Weights of a small mixture-of-experts language model, trained from scratch on English Wikipedia.
Size: 9 layers, width 256, vocabulary 8192, 92.4M parameters.
Experts: 128 experts in each of 8 layers, 96 ReGLU neurons an expert, 4 picks a token, a sigmoid router.
Training: a variant of Adam for the experts, 8824 steps.
Below are experts of layer 2 (counted from 0) of a mixture-of-experts language model. Rows are named router (the router's row for the expert), gate (a neuron's input weights, with its number), up (a neuron's input weights, with its number), down (a neuron's output weights, with its number) and show model dimensions 0-255. Each number is 200 + 20 x the weight over its row's rms, rounded and kept within 0 to 999.
Before each expert's rows: a language model's description of what the expert responds to. This comes from a sample of Wikipedia text that the model never trained on.

# expert 22
Short word-internal pieces after a capital or prefix, such as "id" in Presidency, "ic" in Officers, "ad" in Ciudad.
router,204,222,173,164,260,192,204,228,201,180,216,264,193,193,218,207,195,198,202,195,172,201,202,175,189,191,179,213,207,213,162,209,226,163,196,186,171,165,197,189,172,200,194,174,190,194,225,171,198,181,201,201,197,205,223,209,187,222,242,205,206,218,227,167,174,185,190,183,214,174,184,221,178,196,174,219,162,205,159,203,260,184,172,179,221,184,163,218,206,187,196,184,241,203,198,243,211,189,237,203,209,221,206,212,206,180,204,224,186,217,189,188,200,177,208,239,195,187,212,218,216,184,191,197,175,176,208,245,187,180,183,239,203,217,202,193,188,219,170,206,207,196,171,211,214,198,215,237,204,182,188,190,198,209,166,226,200,214,207,234,192,170,159,189,172,223,222,187,211,206,217,222,189,204,181,190,202,213,184,197,194,171,171,198,173,164,189,191,202,175,172,204,210,196,189,170,192,179,214,193,179,188,180,192,187,201,202,210,210,181,202,174,197,198,172,224,180,252,218,223,205,237,180,191,193,186,213,207,203,224,173,169,190,209,226,208,216,228,194,219,215,200,195,185,215,203,187,188,197,197,231,202,177,182,194,224
gate0,197,192,205,171,210,193,199,191,203,233,229,144,186,198,191,195,203,183,206,202,218,244,198,209,178,200,210,193,237,213,203,156,223,173,196,211,193,195,176,174,199,200,230,205,181,208,188,209,193,150,195,249,199,162,198,194,238,230,202,203,208,207,224,197,166,198,199,207,173,199,189,223,174,198,195,177,208,220,150,201,213,183,197,197,200,182,200,212,203,205,177,228,224,197,123,170,191,249,214,193,199,200,220,206,231,201,172,204,191,199,198,204,193,191,198,195,215,231,194,195,199,215,192,200,199,191,195,214,197,200,232,210,205,209,184,201,204,146,183,206,216,201,245,227,191,200,203,234,198,199,210,207,182,207,164,196,189,195,213,204,155,200,183,186,201,207,201,213,198,277,195,198,202,200,153,199,194,198,153,240,209,222,172,201,207,204,171,201,198,191,186,209,164,180,145,229,141,171,218,209,214,197,200,202,222,181,202,219,197,207,231,199,198,178,200,203,208,194,198,164,153,211,198,214,199,198,208,189,199,199,181,202,221,196,227,200,192,202,204,195,176,201,238,191,204,207,210,186,166,194,187,205,210,185,203,200
up0,249,197,163,205,191,194,198,189,205,203,174,200,240,205,191,213,211,195,177,188,253,203,257,198,244,236,161,199,218,193,196,199,209,242,205,183,184,188,159,204,187,190,139,203,199,209,235,167,204,191,200,205,202,207,202,203,177,195,222,184,177,195,165,213,177,213,222,196,276,238,212,199,191,226,203,166,173,197,238,204,218,191,177,200,201,192,217,199,202,180,208,207,204,175,199,197,194,187,198,185,205,203,189,218,159,214,223,192,232,185,191,205,196,194,208,202,198,196,230,185,201,196,207,215,186,192,204,199,200,202,201,202,200,143,178,207,187,277,212,202,203,173,200,205,186,182,199,208,248,217,197,195,193,197,212,163,199,232,196,186,204,205,186,208,207,200,207,235,191,184,195,220,168,195,220,171,196,212,210,168,215,205,222,200,209,199,171,262,233,237,190,211,194,225,212,200,210,223,200,200,208,182,210,173,175,251,214,183,206,204,203,191,181,201,178,205,197,184,195,200,201,216,201,211,193,188,221,163,203,224,173,201,212,201,201,221,155,202,187,201,213,205,211,203,196,194,179,211,218,201,210,173,204,194,181,176
down0,208,202,202,196,217,176,216,224,202,211,196,146,205,212,233,198,202,208,200,205,201,215,201,201,213,206,215,245,184,238,201,193,203,169,179,194,200,167,188,198,194,196,198,208,227,200,200,176,181,200,206,193,176,211,219,198,201,237,209,165,180,205,190,194,201,227,226,184,210,208,151,224,203,212,197,198,195,223,229,182,217,212,191,230,223,211,192,177,154,211,227,200,223,193,197,223,200,207,189,196,234,182,201,187,200,251,179,180,232,198,179,194,195,191,219,193,198,189,206,198,194,196,200,192,214,189,194,193,200,194,175,187,191,153,204,227,195,206,175,199,189,196,183,179,206,201,200,206,176,196,198,201,241,214,208,187,201,200,216,171,194,210,186,200,201,201,171,204,177,205,167,209,189,191,207,170,196,212,184,169,207,211,196,218,227,211,222,193,200,187,207,208,207,195,219,203,236,202,135,185,220,218,202,200,151,157,164,232,187,184,189,174,206,257,165,199,200,176,192,202,199,211,210,207,217,147,244,202,224,201,207,201,258,207,164,199,200,200,235,177,192,124,178,224,213,183,204,199,201,177,203,149,210,160,204,196

# expert 21
Capital initials and early syllables of proper names, such as M, P, B, Tas-man-ia, Al-ess-andra, and hyphenated -S and -B.
router,179,206,188,176,235,223,230,183,157,146,189,220,201,216,198,216,203,209,195,181,191,229,211,198,202,209,206,230,228,205,176,208,206,179,188,211,191,209,195,215,180,208,196,214,213,167,221,186,202,220,202,227,195,190,191,211,183,212,253,192,187,216,255,190,192,203,203,196,208,161,219,246,197,175,212,193,200,205,201,232,232,209,209,179,213,173,219,198,211,214,178,185,185,197,207,244,209,188,193,194,213,202,197,238,174,183,182,186,198,206,205,206,209,186,226,217,235,184,203,202,195,151,193,201,210,165,189,229,203,181,181,228,216,198,194,181,209,193,197,232,236,223,203,204,188,231,229,237,227,217,164,205,215,203,182,190,186,201,233,221,190,199,172,211,185,202,194,185,219,230,189,231,168,218,203,190,190,217,187,213,213,174,182,202,193,161,182,200,218,198,191,200,169,208,210,190,251,176,199,239,214,221,204,192,202,216,220,199,196,201,225,199,208,204,183,225,160,197,193,235,183,223,136,199,204,205,197,197,151,219,169,197,189,181,210,246,228,222,191,201,253,197,172,222,182,190,195,219,214,212,194,185,192,208,193,224
gate0,207,204,201,202,193,200,198,199,215,212,206,201,198,191,163,176,206,177,254,167,240,204,248,204,179,163,205,200,213,227,200,190,192,203,178,246,188,202,239,199,184,207,231,199,184,194,210,209,194,205,193,208,203,200,152,161,224,166,191,178,195,173,225,229,196,198,177,201,199,201,199,195,189,190,219,187,202,201,179,203,196,189,200,174,200,198,211,200,188,185,213,156,129,198,199,169,202,218,200,173,218,198,205,200,199,205,198,215,206,179,197,206,198,201,184,203,166,175,282,202,189,201,196,198,231,205,200,200,199,198,202,177,214,155,222,194,210,200,194,201,193,199,222,180,209,238,182,199,193,201,96,213,200,207,174,190,202,208,200,196,162,188,170,186,190,189,225,208,200,215,221,213,213,178,211,237,188,199,184,198,175,198,200,208,203,233,226,188,180,207,202,216,199,210,215,175,213,177,198,202,193,269,187,186,203,172,210,239,171,234,192,191,222,197,199,215,198,229,213,199,170,199,187,231,202,191,200,198,157,214,198,204,198,206,199,204,204,246,208,190,199,170,182,198,191,213,198,201,205,190,219,199,199,212,202,190
up0,201,176,201,194,207,204,200,149,198,183,231,205,208,209,221,194,190,190,191,212,198,212,225,185,191,181,184,198,233,226,216,190,205,164,177,261,198,214,199,202,200,200,193,190,229,197,186,221,190,204,187,200,156,162,201,162,215,195,216,206,197,204,201,174,236,194,198,223,201,228,201,214,201,183,206,198,203,202,179,234,191,207,216,202,200,144,184,189,177,196,211,223,204,177,219,207,189,243,171,225,192,198,150,200,195,200,188,211,203,217,176,168,200,177,206,205,183,210,229,193,174,188,196,199,167,203,213,183,225,183,196,204,144,229,164,218,202,209,212,188,199,192,167,209,203,229,199,196,139,208,196,218,183,202,188,180,206,201,204,195,200,197,200,199,194,182,191,197,177,201,198,192,184,234,207,228,166,206,200,205,191,192,201,236,191,186,200,200,157,234,182,201,204,181,200,197,206,208,200,200,202,241,200,219,155,170,193,197,160,205,233,199,199,200,197,218,200,203,215,202,215,207,204,199,198,197,201,191,206,157,230,200,188,189,214,173,159,200,178,166,165,205,94,183,234,216,210,202,194,201,202,234,218,200,203,205
down0,197,214,221,196,151,203,215,191,227,195,188,192,179,196,214,194,194,204,185,162,200,192,212,214,232,183,193,212,192,205,230,188,175,198,197,249,202,198,199,224,194,197,188,202,198,205,242,203,233,219,176,222,186,235,183,225,178,210,200,197,211,175,245,227,207,190,242,177,199,208,220,176,216,193,194,208,201,199,236,213,193,195,145,200,207,227,199,183,192,211,204,211,190,217,218,206,233,221,165,132,198,245,219,203,204,198,183,222,217,209,207,162,200,231,213,158,203,179,214,198,201,222,213,202,184,189,188,211,216,193,229,176,187,193,158,145,237,225,200,203,209,213,200,189,197,194,197,199,191,203,171,166,217,206,199,193,189,209,223,234,208,179,205,195,218,209,214,154,200,230,209,202,200,206,194,207,132,201,209,173,223,195,246,204,204,196,197,187,205,147,207,239,186,217,192,235,201,200,205,242,188,212,195,200,196,185,160,211,201,200,212,229,207,191,176,200,207,196,240,198,202,201,163,199,187,201,218,201,205,200,201,182,169,200,234,203,171,196,175,209,223,182,204,179,187,204,192,199,219,155,200,197,193,188,185,202

# expert 38
Possessive pronouns his, her, its, their, 's, and verbs or participles after was/and: made, used, took, won, given, forced.
router,204,237,172,152,222,208,276,207,162,171,176,228,224,226,233,223,218,197,215,199,200,199,171,191,189,188,215,240,202,212,202,245,215,160,165,198,177,192,220,211,199,200,234,228,161,196,204,200,219,202,203,188,166,190,232,216,215,220,225,218,188,211,203,180,199,213,199,202,187,155,193,234,220,191,185,224,190,191,175,228,225,175,201,185,196,148,209,194,190,171,208,216,242,179,180,205,195,168,226,202,165,208,192,194,201,184,167,205,186,191,225,187,182,201,187,205,206,214,222,212,204,192,186,196,195,185,178,215,223,164,180,202,229,221,186,201,171,192,210,188,219,229,196,191,182,185,214,190,211,224,197,186,193,224,173,197,215,151,225,184,184,204,179,176,203,215,213,208,205,211,197,216,183,211,183,222,212,195,197,208,192,187,169,197,204,211,199,176,208,208,159,200,222,207,178,187,208,198,222,221,241,201,187,213,198,211,225,187,229,182,225,205,196,193,179,230,200,197,217,217,232,214,179,197,216,214,171,194,206,214,144,180,191,199,179,205,222,208,178,187,210,200,171,207,214,174,240,202,162,203,215,206,199,177,212,186
gate1,200,214,198,188,233,199,197,200,200,198,173,203,223,206,227,213,206,176,159,199,194,245,252,201,189,192,199,199,198,190,155,202,195,191,220,227,206,233,203,202,234,218,172,232,230,198,213,200,218,201,201,208,200,184,197,213,148,206,222,228,201,226,210,219,246,202,173,239,201,162,142,202,186,199,177,146,155,206,201,198,201,127,152,151,181,200,209,169,200,189,182,175,223,195,200,200,221,218,189,196,201,197,235,207,198,207,200,199,202,200,197,182,192,226,196,198,218,199,202,190,101,212,168,197,200,203,204,230,225,180,194,203,200,206,199,200,187,199,230,230,204,191,199,187,190,190,178,204,200,231,190,199,204,181,166,193,200,224,202,202,199,220,176,204,199,182,236,224,209,202,184,212,169,215,171,210,214,197,201,211,202,196,199,201,199,218,200,206,202,204,197,197,233,196,201,204,195,201,193,226,205,202,197,232,224,198,198,185,210,193,180,203,200,225,193,247,200,202,174,202,168,211,200,201,215,202,211,200,133,200,220,200,196,225,210,199,194,187,209,207,219,183,231,201,178,184,192,176,201,191,224,201,198,195,213,208
up1,214,221,189,200,212,200,194,246,156,200,200,216,244,199,235,213,193,203,187,188,194,210,274,185,186,190,199,200,201,200,193,218,182,162,200,209,218,228,200,202,225,211,195,227,209,223,197,174,224,202,198,197,211,187,212,203,182,228,201,229,201,233,191,238,194,212,161,214,219,199,199,213,197,184,181,171,166,199,193,199,163,165,193,172,199,227,206,183,211,193,182,198,174,182,199,194,225,230,189,192,200,205,209,198,200,206,203,202,213,194,200,189,198,232,163,176,202,202,200,206,153,209,202,200,198,201,170,207,243,190,191,200,187,210,199,206,163,178,215,240,205,143,193,173,203,190,175,194,199,202,192,199,209,201,160,179,220,220,215,226,198,261,167,161,200,197,248,193,207,220,202,191,162,221,184,209,199,185,195,232,200,197,207,202,200,199,231,204,148,211,201,197,226,197,195,200,194,221,188,258,178,196,202,230,200,200,205,194,257,202,184,203,191,215,180,213,215,200,168,185,172,228,200,206,206,214,217,216,159,228,219,198,195,248,200,199,204,160,199,226,190,199,211,199,199,176,199,187,180,202,238,202,197,199,219,205
down1,237,245,193,221,198,174,242,208,193,242,170,177,184,198,195,195,195,195,201,242,211,204,218,198,159,199,207,200,197,199,193,200,201,200,173,198,229,200,209,237,202,207,251,223,201,194,200,199,200,158,204,220,200,202,194,193,163,178,195,195,198,201,170,204,219,201,200,200,193,203,191,189,199,207,183,191,172,202,245,199,203,166,202,194,205,195,216,200,235,196,237,253,191,190,193,217,205,187,193,186,206,204,202,204,198,199,201,199,260,201,206,160,173,177,186,201,184,201,229,199,200,231,210,177,182,239,172,188,196,204,174,194,206,211,197,219,203,177,175,192,190,199,193,210,189,190,204,166,201,207,208,190,185,221,205,208,201,171,199,190,259,222,244,226,200,207,199,200,185,217,187,208,182,194,204,205,205,200,212,195,214,203,202,191,229,214,200,183,182,239,194,202,226,191,173,199,189,199,213,208,205,193,219,245,198,181,222,199,218,163,229,210,209,196,199,205,264,198,200,186,200,249,228,198,201,203,247,227,191,270,203,207,213,223,225,155,211,170,200,214,212,207,200,201,169,204,254,189,178,198,250,184,198,191,207,202